From a checkpoint of a small mixture-of-experts model trained on Wikipedia.
Training: 1144M tokens, 17457 steps.
Below are experts of layer 5 (counted from 0) of a mixture-of-experts language model. Rows are named router (the router's row for the expert), up (a neuron's input weights, with its number), down (a neuron's output weights, with its number) and show model dimensions 384-511. Each number is 200 + 20 x the weight over its row's rms, rounded and kept within 0 to 999.
Before each expert's rows: a language model's description of what the expert responds to. This comes from a sample of Wikipedia text that the model never trained on.

# expert 1
Capitalized word starts such as In, New, All, Al, Be, plus the preposition in and splits like wing-sp-an and Ariane-sp-ace.
router,165,200,197,221,195,181,217,174,198,182,186,201,153,219,234,186,224,198,249,228,190,185,184,200,207,217,178,192,179,191,234,214,173,190,185,172,200,240,193,216,179,151,196,229,218,197,198,209,190,204,194,194,173,184,166,193,174,191,175,229,208,246,161,212,226,201,195,220,183,198,214,214,219,191,204,216,167,215,218,186,212,211,191,225,221,243,221,156,185,201,222,233,180,214,183,234,199,199,209,206,202,184,188,232,182,209,211,209,208,212,225,190,212,158,207,209,157,176,206,206,210,215,157,199,193,187,171,184
up0,147,169,201,176,196,187,217,169,182,216,175,204,159,221,247,202,150,201,216,195,204,216,213,183,212,223,220,213,215,193,218,229,180,224,204,194,209,210,207,203,198,201,196,205,219,156,191,165,244,196,213,204,186,180,225,185,218,192,178,209,156,210,166,179,184,248,204,199,209,202,197,185,211,176,175,207,197,210,172,189,182,190,182,240,197,203,254,200,184,212,189,181,220,245,213,191,191,193,216,183,192,186,208,212,176,210,223,194,180,183,164,221,182,223,204,235,206,202,216,203,225,198,200,215,227,207,192,231
down0,154,221,197,225,217,210,218,191,201,218,241,228,180,200,228,215,181,205,219,205,182,148,170,172,191,212,175,170,195,229,173,184,200,225,191,179,212,182,168,161,210,212,196,173,185,173,188,169,224,214,197,179,217,178,185,163,214,203,234,217,194,182,217,193,209,209,166,205,202,217,181,183,230,230,206,229,236,177,212,167,196,213,204,214,186,205,164,194,212,213,237,212,187,217,199,197,207,233,183,219,205,267,196,203,183,207,159,200,198,222,211,241,213,224,226,194,234,227,177,217,205,190,202,217,162,200,186,195

# expert 36
Single capital letters or first name pieces opening names and abbreviations in sports tables and rosters, like F(GM), E(ileen), De Rosario.
router,197,238,190,206,205,177,206,215,205,184,239,164,211,195,207,198,196,218,197,192,166,166,165,217,219,210,172,215,206,216,190,195,185,242,214,204,203,218,180,217,214,207,208,231,170,189,211,191,193,185,208,210,219,212,157,214,234,183,202,224,182,191,219,233,221,211,199,212,180,185,211,209,222,226,184,170,175,227,214,202,187,193,201,200,192,193,195,170,197,199,201,187,197,203,197,235,222,187,189,232,200,185,178,191,219,203,184,185,207,211,218,187,198,238,209,193,222,206,239,196,186,202,221,191,200,184,211,212
up0,212,225,196,236,231,191,214,176,241,191,203,208,195,183,196,213,194,177,222,188,199,169,193,201,255,183,183,211,167,210,185,181,223,223,169,220,203,172,190,204,202,259,178,212,212,169,203,156,203,186,221,217,200,217,180,183,233,217,175,238,242,198,194,231,202,213,191,202,176,186,203,218,187,212,177,207,181,203,179,186,160,197,173,204,189,188,201,191,192,173,212,217,177,211,172,198,184,215,202,200,205,189,125,202,196,224,200,203,176,193,203,203,201,220,172,230,196,175,192,194,153,173,219,193,198,226,207,195
down0,194,188,226,183,197,214,208,189,220,201,187,222,195,195,212,181,201,196,194,188,162,209,182,227,181,204,181,225,201,215,195,197,209,192,199,203,198,214,218,244,210,192,177,203,147,235,169,207,215,209,203,175,232,200,182,213,216,201,213,206,218,208,232,162,196,207,234,230,195,205,208,192,187,229,188,196,200,206,163,197,197,178,199,212,177,154,225,200,217,162,181,202,209,205,214,212,214,199,180,194,201,187,217,184,196,217,194,207,211,189,166,200,184,196,211,212,186,208,163,177,195,207,204,209,206,201,195,177

# expert 20
Articles, demonstratives and possessive pronouns like the, a, this, his, their, plus possessive 's after names, usually after prepositions.
router,205,207,204,222,217,194,222,177,232,205,222,175,201,196,206,200,195,211,180,229,216,198,187,215,203,176,191,201,212,177,193,221,196,193,202,231,204,215,205,219,218,214,165,230,176,214,205,172,192,173,230,200,213,196,224,192,207,152,172,164,227,202,224,181,160,166,209,194,189,170,206,229,183,193,219,225,204,181,214,231,187,161,226,210,208,138,217,161,206,208,197,190,216,210,224,203,182,193,213,184,229,178,177,187,187,196,200,198,175,178,174,214,176,185,235,224,220,213,172,190,181,216,227,185,196,228,196,193
up0,215,218,190,174,193,204,201,238,176,203,213,168,193,182,221,219,203,217,182,196,218,200,253,174,230,182,191,200,231,224,182,199,188,211,225,203,200,185,191,186,163,205,158,207,219,183,163,227,201,206,194,215,224,205,168,184,199,205,225,216,230,160,205,191,173,212,185,176,202,176,208,221,229,227,211,223,218,177,201,207,200,181,179,214,213,185,207,210,228,186,193,188,206,213,196,225,206,229,161,210,197,197,154,215,215,218,179,193,219,208,239,222,211,192,208,181,176,225,198,202,183,207,216,203,184,216,215,203
down0,203,211,218,222,199,235,226,200,197,209,162,186,197,204,165,207,214,226,175,171,205,199,179,192,204,208,210,204,198,231,178,253,196,208,239,212,202,202,238,225,225,223,188,221,209,213,163,185,194,211,157,177,185,176,223,192,208,239,169,163,206,175,189,241,212,189,188,197,199,207,194,195,192,204,216,202,175,185,203,208,181,198,182,207,218,207,181,233,185,205,196,241,166,204,226,172,242,229,194,176,201,190,195,205,221,220,222,203,210,194,197,214,159,182,217,234,206,167,197,174,213,195,228,188,178,180,185,189

# expert 37
Digits and en dashes in scores, dates, year ranges and tables, such as 6–4, 5–7 and (1917–1945).
router,221,174,210,215,173,221,226,232,186,181,193,195,213,167,235,160,169,200,225,176,210,206,183,184,181,186,213,200,180,200,208,242,212,188,187,217,208,218,213,174,168,211,216,185,216,235,160,199,184,187,181,173,228,219,215,183,172,221,199,206,179,210,171,188,212,198,183,180,178,217,204,209,187,194,209,199,202,213,203,197,211,207,194,192,195,215,211,184,196,222,184,181,204,196,221,219,186,222,208,200,204,182,168,174,181,196,217,221,218,212,211,223,196,199,190,221,228,166,151,185,215,224,200,200,222,181,204,189
up0,220,177,183,213,177,172,201,206,196,180,189,173,188,223,180,201,255,203,218,169,203,181,163,190,193,211,171,187,191,224,190,212,196,189,203,229,210,202,198,181,214,199,202,183,191,157,212,192,164,191,213,228,217,231,189,176,138,214,203,189,195,236,207,214,206,200,214,196,214,192,201,188,186,174,165,196,165,166,192,218,205,212,205,194,184,189,210,214,204,194,199,234,180,205,203,213,225,208,232,191,182,226,178,214,224,180,191,181,219,214,201,216,211,179,184,201,187,191,187,177,189,211,228,201,186,202,180,196
down0,177,186,217,207,221,195,211,184,222,191,220,218,199,200,198,206,209,197,166,178,215,228,200,201,203,233,201,209,194,235,209,189,180,161,213,201,200,198,226,195,221,210,204,212,193,190,172,197,190,221,212,229,183,136,176,211,198,168,214,179,203,219,235,223,235,193,205,206,204,187,179,211,195,194,223,184,198,191,226,193,192,193,197,182,205,188,169,192,179,216,196,196,186,188,198,243,194,201,167,206,237,173,180,197,215,182,228,198,193,195,205,180,215,214,162,182,181,197,178,174,237,217,203,189,216,238,183,241

# expert 51
Byte pieces of Greek, Cyrillic, Thai and Japanese text, often inside parenthesized native-name glosses, such as Πύλαρο, Алексей.
router,195,184,180,195,217,222,166,177,225,190,237,224,194,158,210,191,184,213,169,201,200,198,184,205,167,198,177,181,236,197,184,211,193,222,197,201,218,152,192,215,203,229,182,188,238,212,240,188,183,204,183,199,194,189,216,208,208,207,202,220,235,209,172,164,223,180,196,223,193,205,230,196,203,197,208,182,226,225,232,207,230,175,174,183,207,206,222,219,181,201,201,231,199,187,196,177,175,170,189,180,201,175,175,193,216,198,199,189,216,220,188,215,196,196,188,218,202,170,182,185,209,159,161,196,198,211,188,226
up0,226,210,169,201,203,181,165,192,212,168,206,180,175,207,170,196,209,167,191,242,192,235,189,190,159,195,206,226,191,207,196,195,184,219,219,173,162,203,180,203,193,196,195,214,204,223,219,186,181,195,237,202,227,185,195,194,149,216,195,154,199,179,183,180,198,206,172,197,200,181,173,208,218,260,201,235,169,179,171,202,196,183,195,193,199,203,193,219,164,146,200,178,191,203,194,188,204,193,173,206,195,195,181,167,195,225,209,195,203,176,212,197,191,193,186,188,199,191,209,180,229,204,212,205,190,193,174,224
down0,178,202,185,162,188,225,212,218,171,230,233,219,216,177,196,215,210,197,196,206,196,175,171,198,204,206,181,165,221,194,203,201,192,215,195,194,176,235,180,207,217,200,190,212,193,173,226,211,204,207,223,225,202,177,195,197,203,200,164,185,245,160,218,196,195,189,209,185,191,198,207,214,202,218,201,178,208,216,196,217,231,132,199,225,168,231,207,200,167,163,198,199,198,199,182,225,210,211,215,209,208,214,214,209,229,204,228,188,218,212,231,193,209,204,172,173,195,189,208,187,176,214,183,204,201,189,218,171

# expert 54
Verbs after a subject, especially is, was, has, had, have, made, built, released, began.
router,191,204,167,226,223,231,222,210,222,189,209,200,220,194,199,164,192,233,214,182,196,218,196,199,204,181,150,192,188,196,206,249,216,197,200,224,228,186,182,215,185,226,180,185,227,224,187,185,214,251,196,208,196,180,201,202,204,186,196,224,217,207,211,185,207,158,221,173,190,232,221,217,172,186,208,208,221,177,217,182,213,202,176,207,220,225,188,194,201,212,168,194,207,190,183,182,223,220,248,191,206,221,202,183,219,215,189,212,227,209,203,215,206,191,214,203,220,182,242,193,212,236,242,187,198,231,179,207
up0,233,226,179,190,216,211,179,178,205,206,176,214,181,185,220,230,222,188,205,201,245,179,160,235,198,220,195,206,200,153,155,237,208,199,218,173,179,165,178,166,200,181,175,205,215,203,174,197,221,164,213,213,194,227,206,190,226,194,158,161,178,173,182,216,187,200,220,233,197,201,189,189,175,217,198,194,183,178,190,229,247,193,180,210,204,234,226,184,225,201,221,202,172,215,195,202,204,202,207,165,160,175,207,215,177,200,188,205,197,181,203,204,199,203,182,195,188,198,175,203,213,169,216,200,148,203,193,210
down0,195,176,206,219,179,198,168,207,223,224,169,177,195,203,166,193,172,180,199,211,215,214,196,216,208,184,201,207,224,184,224,173,202,179,213,197,197,209,230,182,215,218,199,190,212,205,199,195,226,174,207,220,199,231,215,225,193,191,205,220,214,219,233,219,191,221,173,202,216,201,211,192,192,201,218,184,202,184,218,207,194,168,164,206,208,208,182,202,208,171,224,208,186,215,192,216,174,191,206,192,209,202,209,175,186,173,190,197,199,192,211,230,159,223,190,196,183,190,193,218,204,219,199,199,206,189,197,197

# expert 8
Single capital letters and acronym pieces inside codes and names, such as UTC, VEB, DFH, US, TV, plus some commas and had/has.
router,177,196,209,193,176,192,206,169,202,196,200,135,150,189,177,184,213,206,209,210,203,205,225,197,226,201,182,168,195,183,215,225,225,242,216,180,216,194,218,234,202,210,210,180,188,198,218,207,215,219,221,219,173,216,224,220,186,237,247,222,211,175,178,187,237,182,187,209,183,181,211,173,177,196,172,199,205,173,179,197,191,230,193,176,200,208,165,184,227,197,210,195,185,202,188,191,183,182,205,221,222,183,197,209,175,209,206,202,227,179,168,207,208,167,213,168,194,208,193,177,214,208,203,202,203,188,179,199
up0,205,219,203,209,215,187,212,174,201,185,204,187,221,201,198,239,194,209,200,195,215,194,222,221,191,219,157,186,194,161,176,203,188,221,220,165,175,240,222,162,181,199,190,192,172,210,241,207,217,217,194,199,215,165,162,193,193,192,245,227,224,203,164,176,161,200,211,201,193,165,210,189,181,167,207,198,216,210,197,213,193,207,169,191,195,195,192,199,230,202,189,172,163,176,221,205,230,173,201,191,208,210,187,198,199,164,207,175,218,188,168,243,226,210,211,156,179,206,198,201,187,175,222,192,197,233,215,228
down0,190,223,192,197,228,202,228,204,189,204,188,197,184,196,216,203,203,214,230,193,203,207,245,196,195,192,218,207,196,198,225,178,236,221,191,228,202,196,177,191,190,186,207,195,194,212,212,187,196,228,241,178,199,206,199,229,216,217,195,189,181,194,236,168,201,205,191,207,201,239,179,191,178,231,176,170,194,213,197,211,225,199,211,219,236,202,215,213,232,198,192,176,213,248,209,169,192,210,209,218,208,182,184,237,212,159,224,203,172,193,164,235,212,210,222,216,202,223,167,205,216,216,187,174,216,187,183,206

# expert 24
The article the/The after prepositions, plus first pieces of split words like dr(ink), Wi(mbledon), Sub(order).
router,229,180,212,189,192,181,214,197,189,195,203,198,204,224,190,215,177,225,200,202,219,228,192,187,232,196,188,217,158,167,212,211,202,179,214,157,222,200,199,148,228,201,195,222,183,187,207,211,209,219,198,205,207,235,201,228,202,171,192,195,202,211,200,193,190,180,201,163,211,195,238,190,193,224,189,183,201,173,209,218,176,170,219,222,186,193,175,204,227,161,219,190,186,172,202,205,204,217,210,206,175,200,172,220,187,226,188,188,202,168,208,200,188,185,207,206,207,200,170,192,189,176,194,192,208,187,187,214
up0,192,229,203,205,208,219,186,190,180,193,173,165,163,232,193,182,210,243,218,187,181,204,218,213,219,234,215,210,174,180,204,187,214,206,208,181,187,232,182,171,209,174,209,202,194,249,167,194,197,201,207,188,189,212,187,204,227,222,197,203,179,175,185,197,196,186,209,218,174,169,191,205,202,227,197,191,195,178,167,228,194,164,225,165,168,190,185,192,229,199,238,215,221,206,190,165,217,213,216,172,156,180,184,212,138,197,219,205,189,205,195,182,225,193,247,209,188,247,178,209,189,233,212,192,224,166,185,239
down0,235,180,212,215,235,210,180,229,185,215,186,161,193,220,195,201,201,186,184,190,215,191,187,216,197,211,217,174,222,200,196,217,247,200,193,165,229,207,190,212,194,231,189,183,188,217,202,173,213,177,213,217,202,201,181,193,229,191,199,189,183,218,204,199,180,173,189,206,218,220,173,212,159,196,212,204,203,194,210,199,206,188,236,178,200,210,149,175,188,203,190,180,214,170,206,192,197,168,215,209,171,200,198,158,215,202,153,190,204,188,200,215,184,215,183,190,223,174,188,188,202,205,189,185,194,181,205,234

# expert 5
Subject pronouns and relative words such as who, they, it, plus institution nouns like government, Party, Army, and letters inside acronyms.
router,209,199,193,202,215,211,211,153,203,174,203,205,207,174,202,182,188,194,225,185,205,184,198,202,180,184,201,146,200,155,213,189,234,203,180,173,174,169,200,196,253,200,191,192,216,187,166,203,224,227,214,196,213,223,200,198,190,235,210,215,224,201,206,174,217,192,191,199,194,209,213,182,170,202,189,188,220,205,172,192,253,184,212,157,196,226,186,197,203,171,217,202,204,192,224,185,188,199,184,224,216,213,195,217,167,228,196,203,227,185,171,168,206,180,212,201,200,196,178,230,218,201,192,165,209,225,168,204
up0,243,198,208,165,213,198,190,201,204,216,200,229,194,205,202,220,198,181,233,181,214,184,184,172,184,216,242,221,198,198,184,180,212,204,195,208,131,191,217,192,177,188,212,219,212,214,210,191,221,228,207,224,211,203,232,196,190,231,198,221,194,159,177,208,212,199,209,216,218,178,226,201,197,190,200,194,211,222,237,199,221,200,190,212,162,216,174,229,184,204,164,192,177,193,190,157,182,173,209,206,150,230,179,200,151,188,189,203,197,197,184,192,158,185,194,189,184,198,230,189,213,164,197,166,210,200,211,176
down0,186,183,166,212,186,228,218,239,187,177,185,220,218,216,168,227,198,211,174,199,219,183,160,200,179,177,227,208,230,148,239,178,205,196,200,179,210,206,219,227,177,174,198,200,215,182,179,217,229,198,189,212,201,203,233,183,194,167,211,212,201,221,177,208,196,175,224,205,195,200,205,193,227,219,172,212,204,221,204,187,183,200,197,210,192,233,179,194,200,194,183,227,196,160,253,229,169,194,209,207,169,183,182,192,173,204,197,221,204,181,194,173,187,204,228,183,195,180,203,197,217,184,183,152,210,184,182,229

# expert 31
Line breaks, list dashes and table pipes, plus naming words such as called, named, means and the al- prefix.
router,176,200,196,195,194,218,183,203,229,204,209,181,204,172,213,211,211,202,177,170,224,215,184,217,176,194,168,215,182,169,170,207,188,196,202,199,208,196,189,195,222,204,197,248,239,224,193,232,192,217,185,199,169,189,212,210,208,204,187,248,211,233,219,144,212,196,202,187,209,205,224,212,201,200,214,195,235,196,197,222,207,231,222,174,219,208,172,184,181,218,196,187,222,176,171,216,194,201,210,202,199,204,229,185,184,189,215,208,209,218,213,233,198,177,181,214,186,208,165,210,197,198,180,203,173,186,214,210
up16,170,209,184,181,173,232,204,166,229,223,231,172,193,169,164,202,202,216,220,179,204,181,182,200,220,171,210,216,153,150,204,189,191,176,201,190,191,198,200,178,209,208,214,202,184,193,198,209,200,201,217,218,192,183,180,187,239,200,208,224,188,229,203,210,184,219,216,190,213,189,169,174,231,224,178,203,193,225,208,217,225,218,229,197,210,201,193,160,194,226,209,207,195,206,186,208,195,215,237,190,160,226,157,202,206,193,244,212,207,216,215,219,202,190,221,195,206,182,189,174,195,214,180,179,175,169,190,194
down16,215,227,180,213,188,199,200,191,180,191,204,226,192,178,178,227,194,195,192,198,195,191,186,217,184,205,189,209,212,192,195,212,216,192,195,192,186,201,194,189,199,213,192,204,199,183,232,221,171,207,197,168,203,200,220,205,195,168,201,179,213,200,202,186,190,187,177,166,276,213,212,251,196,209,212,211,193,218,184,179,187,179,220,200,154,181,199,192,194,226,213,212,226,196,194,204,179,230,224,186,210,205,202,184,158,211,262,212,196,184,193,223,205,196,172,193,166,177,192,201,206,217,185,218,201,186,232,199

# expert 16
Short opening pieces of words split by the tokenizer, such as t, h, w, Inst, Ec, plus blank table cells and Thai-script bytes.
router,228,179,190,225,240,191,211,192,211,215,199,207,237,158,200,210,195,218,197,212,189,164,190,205,203,197,180,219,176,187,200,207,221,178,184,210,213,175,191,193,208,175,218,232,197,228,233,205,204,234,224,179,227,192,202,235,200,187,208,181,228,136,201,200,200,190,173,209,215,202,175,200,199,214,207,197,237,206,195,212,175,147,208,183,185,229,201,197,185,193,208,202,213,181,156,232,195,212,226,183,227,237,200,218,217,175,209,205,209,191,168,174,192,176,165,206,220,188,209,166,152,211,201,194,206,197,182,221
up0,179,185,205,173,185,200,229,174,207,210,211,208,219,226,190,197,201,190,197,197,210,211,193,205,218,173,218,207,203,215,167,218,222,193,159,206,199,204,197,190,235,194,200,216,213,206,210,218,193,181,181,210,218,224,198,250,195,174,197,205,193,211,165,209,215,196,175,222,213,201,204,197,236,240,185,195,185,203,177,202,200,190,187,181,193,218,195,218,200,239,225,210,195,232,228,209,190,205,205,216,200,202,193,189,190,217,184,226,169,182,192,203,160,182,204,193,213,144,189,210,180,191,209,218,213,221,210,223
down0,183,208,182,208,168,222,205,206,222,195,168,213,222,195,214,215,219,225,199,225,204,208,195,182,231,198,189,201,220,202,216,188,199,196,201,223,181,194,209,229,223,206,176,201,212,169,217,195,204,165,197,149,208,176,205,181,213,179,212,160,203,218,209,183,178,196,177,220,212,194,197,149,223,219,204,211,191,184,206,193,172,192,220,208,215,195,227,200,194,201,217,205,207,204,204,227,196,189,211,206,216,232,181,201,197,199,183,226,210,205,218,178,202,208,215,165,205,178,169,214,175,201,204,193,223,204,189,190

# expert 3
The preposition in or In before places and dates, plus month names in dates, such as in Big Sur, 31 October.
router,174,203,181,229,191,206,190,201,223,192,213,217,190,187,243,177,200,171,245,224,191,204,172,220,166,191,206,198,182,170,167,206,195,207,189,202,199,232,218,217,175,182,195,220,204,182,221,191,201,220,194,169,218,172,197,244,201,212,195,213,206,192,212,191,214,197,225,203,216,191,223,158,212,205,213,238,187,202,226,168,206,239,197,190,210,216,190,171,217,219,203,232,187,186,208,227,169,230,182,196,225,171,199,225,187,165,194,201,175,186,227,229,204,221,207,188,181,196,189,213,171,195,228,200,170,202,191,208
up0,188,212,171,203,249,180,157,206,200,235,203,171,179,179,226,215,184,199,217,230,215,171,193,207,219,221,223,209,187,205,206,199,198,229,201,194,187,216,221,182,238,186,203,215,196,210,188,187,165,241,226,236,211,189,202,240,188,188,200,217,197,201,220,179,195,167,181,191,181,195,209,186,237,191,193,192,177,226,210,179,213,188,209,187,223,219,208,187,179,210,225,207,171,236,186,175,170,209,212,196,164,225,170,149,156,182,215,176,193,189,182,172,201,211,179,181,212,228,211,189,237,245,205,177,198,181,207,218
down0,190,190,231,188,206,227,198,164,184,223,217,241,193,218,193,226,204,182,182,169,196,223,196,192,204,217,184,235,174,182,218,200,194,211,211,224,239,210,226,200,211,183,163,224,197,188,190,197,207,244,198,245,192,168,186,216,231,184,201,177,190,236,180,197,196,181,222,174,234,162,210,163,176,197,203,195,225,219,184,186,188,235,201,201,211,242,199,175,183,210,212,193,170,210,207,219,199,215,209,187,178,208,175,217,209,183,204,204,223,190,245,191,173,217,196,201,205,213,220,190,202,170,203,188,216,223,200,222

# expert 18
Possessive determiners and quantity words before a noun, such as his, its, their, two, several, more, most.
router,244,199,215,206,198,203,178,196,182,237,206,223,198,183,206,196,159,205,197,213,206,211,196,162,163,238,234,173,218,211,204,253,162,202,195,215,228,252,172,200,194,176,197,198,204,229,177,218,169,190,185,183,208,155,195,193,201,187,174,188,196,185,198,183,242,184,212,185,194,200,216,206,190,208,218,201,178,205,189,194,205,222,199,193,214,181,212,227,197,179,227,199,175,239,213,200,182,200,230,190,221,173,214,190,145,199,210,217,190,212,203,237,177,200,218,227,236,174,165,194,205,192,225,184,206,189,217,202
up0,229,183,202,214,220,199,262,226,220,208,202,199,215,219,186,218,185,193,185,203,211,203,218,190,253,183,200,180,185,180,223,184,204,197,218,221,197,193,199,224,204,185,205,211,158,199,178,223,221,216,165,230,204,209,212,184,216,203,199,205,173,195,235,206,217,229,218,191,181,174,189,193,228,199,180,202,179,184,192,173,228,166,224,189,208,212,204,187,203,187,155,157,202,207,201,176,211,196,200,198,196,209,221,223,209,228,203,201,192,209,225,194,214,187,201,200,188,187,186,183,180,216,219,208,232,203,193,199
down0,214,187,211,173,193,164,197,253,217,206,196,229,222,248,225,222,180,192,167,217,182,222,197,217,223,221,207,207,195,199,198,166,218,187,210,166,198,202,194,187,206,206,200,205,182,179,191,194,188,211,154,181,256,175,203,184,207,225,209,184,233,193,199,193,226,180,196,210,209,220,187,183,204,190,218,215,220,214,224,165,185,193,248,168,195,221,211,182,197,240,196,168,248,188,200,177,200,161,218,243,194,233,239,212,199,229,198,207,217,215,219,200,217,207,214,170,183,228,169,212,177,162,199,219,193,193,186,181

# expert 27
Initial capital letters or first pieces of names and titles in biographies, such as H in Happy, B in Boltzmann, C in Circus.
router,171,191,158,201,210,204,198,185,217,165,173,169,204,215,195,189,178,231,215,209,217,183,200,233,197,210,200,210,204,230,196,214,151,212,195,214,202,227,165,206,193,198,224,170,179,194,183,194,210,196,240,197,202,223,189,195,242,200,196,192,210,175,182,213,238,208,237,216,196,201,174,183,227,181,192,205,199,214,197,252,211,179,209,221,187,179,196,180,197,220,198,223,194,187,231,218,202,187,198,221,165,189,184,213,179,179,209,185,186,211,211,225,202,223,196,169,184,231,199,208,190,229,199,183,206,194,196,241
up0,159,182,215,193,187,208,221,185,180,180,175,182,191,221,222,222,216,226,193,166,179,196,214,205,178,186,215,230,204,221,185,210,169,191,147,201,219,208,190,163,181,215,213,163,199,185,222,185,194,208,237,246,207,179,172,202,182,202,240,205,211,220,155,160,183,215,248,176,209,211,199,195,193,187,216,182,188,198,198,235,208,182,208,183,193,197,228,220,204,124,221,201,214,239,202,200,222,219,207,173,220,215,172,227,209,188,193,167,188,186,198,211,244,185,227,225,238,177,189,177,198,177,183,194,181,204,225,212
down0,188,246,224,198,216,196,241,218,194,253,175,192,210,217,213,192,220,178,189,192,211,212,218,221,209,180,192,167,228,204,167,200,215,209,195,186,200,202,189,204,222,206,213,232,179,178,213,184,195,170,204,215,216,218,204,207,206,252,187,208,207,234,171,216,187,207,208,254,159,211,223,221,194,201,196,188,174,235,202,202,187,186,233,200,194,208,179,183,209,173,195,210,197,198,199,234,215,191,163,208,230,218,210,181,169,192,234,173,206,189,183,225,206,196,214,180,204,202,185,226,194,220,233,168,199,194,139,176

# expert 2
Word-initial prefix pieces like co, un, inter, sub, re, the articles a/an, nationality adjectives, and dashes or line breaks in tables.
router,219,182,201,202,189,183,213,201,257,231,225,209,183,211,211,185,172,178,187,210,188,179,208,173,214,197,204,234,214,211,192,220,196,193,238,207,209,197,227,223,199,203,207,212,195,178,191,203,173,193,197,212,238,219,212,207,180,212,207,219,188,229,227,193,199,213,184,177,221,205,184,232,213,178,211,212,219,210,168,214,188,171,245,159,193,195,222,209,198,186,173,185,211,222,200,206,213,223,157,178,247,215,204,200,226,168,209,198,193,209,199,222,173,205,170,207,178,215,213,216,231,167,199,216,212,187,196,188
up16,187,199,212,180,199,183,232,225,217,172,213,197,225,250,181,238,217,183,207,198,219,205,198,175,203,211,210,228,195,208,182,191,185,203,248,178,215,186,194,211,181,212,183,178,189,203,192,215,178,261,173,203,198,208,158,171,189,218,182,191,188,201,219,210,219,177,190,211,191,192,192,202,224,186,194,196,181,180,204,220,194,182,213,204,188,207,173,176,249,190,206,193,181,166,191,222,185,180,175,218,179,196,190,210,222,184,187,203,213,202,201,220,184,205,210,197,222,193,191,221,197,229,188,200,203,207,177,204
down16,208,193,232,206,222,186,178,193,193,183,178,186,170,191,162,190,190,192,204,226,206,221,195,158,193,221,192,195,230,207,197,154,228,208,186,171,218,184,198,208,198,221,209,201,224,207,166,202,226,224,187,219,176,255,195,225,224,174,207,177,179,213,211,229,217,180,218,202,206,209,180,178,209,200,213,201,225,203,205,209,205,193,198,247,207,197,200,195,183,169,209,195,178,173,202,204,207,186,197,221,211,165,183,168,163,237,216,192,182,209,194,187,190,179,212,197,177,210,220,207,152,164,188,151,198,164,237,264

# expert 40
Romanized syllables and scripts in South, East and West Asian names and places, such as Hachioji, Khan, Qolqol, Sukhani.
router,194,188,220,222,186,231,190,213,199,215,209,190,209,191,177,193,269,190,191,182,175,168,198,200,178,188,201,205,188,192,172,221,192,217,176,196,211,196,215,188,225,183,205,213,184,165,219,198,193,209,211,182,173,217,213,189,192,215,211,218,172,181,226,169,195,195,226,186,243,203,183,198,215,209,197,199,228,181,181,190,228,233,181,201,167,187,208,200,227,218,186,161,211,194,239,172,174,201,185,199,189,216,211,206,231,202,211,202,182,148,197,198,198,193,207,222,206,230,203,209,194,206,157,210,193,229,215,153
up0,158,195,199,218,214,210,159,188,193,232,204,188,197,156,200,207,167,202,202,188,178,190,199,158,197,209,208,194,196,196,178,187,217,206,198,169,228,181,182,207,210,209,220,182,146,195,192,205,195,229,201,216,227,225,200,225,210,183,212,197,220,221,176,223,196,176,188,217,258,176,231,206,190,187,203,179,201,214,180,191,218,192,195,195,201,202,221,214,200,185,189,174,193,181,175,216,211,191,181,178,170,225,210,170,222,199,188,195,215,215,196,183,169,220,154,214,186,149,184,213,231,155,218,199,178,199,180,180
down0,190,171,175,215,213,224,216,202,198,222,190,203,204,185,201,194,210,202,187,173,171,235,232,230,187,226,203,213,175,204,186,203,209,179,198,201,209,205,187,198,187,214,162,216,201,210,198,231,237,196,226,181,224,168,186,194,187,170,160,156,214,181,248,223,234,223,198,196,222,181,217,176,223,177,215,189,200,177,173,208,241,185,184,188,195,182,218,190,210,200,207,194,179,189,206,162,201,177,207,198,216,174,196,162,222,182,200,181,199,197,228,201,176,240,170,196,202,203,189,223,194,209,230,216,226,193,224,202

# expert 28
Digits and year tokens inside dates, scores, statistics and tables, such as 1946, 99, 58th, 45.9%.
router,224,191,176,220,210,216,200,198,216,184,223,211,225,168,254,184,218,183,194,195,201,197,208,171,225,203,212,218,213,208,183,214,176,233,184,191,184,192,188,215,233,179,216,200,169,202,175,174,194,207,185,182,199,182,248,196,214,194,170,219,228,171,219,181,182,221,182,177,178,164,195,187,202,228,202,201,199,237,194,199,204,147,191,209,228,192,216,245,180,190,212,174,161,194,215,183,245,204,203,200,207,209,189,186,190,204,211,213,171,217,210,204,187,181,224,179,173,186,181,194,202,216,233,184,133,204,198,202
up0,192,194,226,231,173,168,193,227,204,212,203,199,176,202,199,193,185,212,171,223,202,204,205,167,217,153,180,185,243,211,202,164,169,194,180,197,227,241,203,179,226,213,218,210,160,230,217,210,245,208,185,219,240,218,179,194,209,225,216,208,194,200,218,198,232,193,203,212,187,195,207,222,208,241,213,207,167,200,198,206,180,191,183,160,190,183,191,210,195,194,221,196,180,197,187,229,190,180,212,187,217,216,230,196,207,197,225,202,172,232,194,183,180,172,193,195,170,222,188,204,173,201,209,204,177,227,179,219
down0,190,191,185,169,217,198,187,216,202,221,173,243,226,190,207,201,197,218,200,194,205,204,202,189,206,181,217,228,221,226,216,184,198,223,232,180,203,218,194,170,194,196,203,188,225,235,216,203,220,202,225,185,175,186,226,245,199,174,177,178,180,239,186,193,212,191,179,233,201,210,208,185,215,207,213,181,200,213,205,172,232,215,279,210,183,191,192,190,210,203,177,152,221,172,186,215,222,186,182,194,215,189,211,181,189,200,193,219,185,205,177,204,202,161,195,215,197,179,239,192,183,172,211,201,181,201,208,218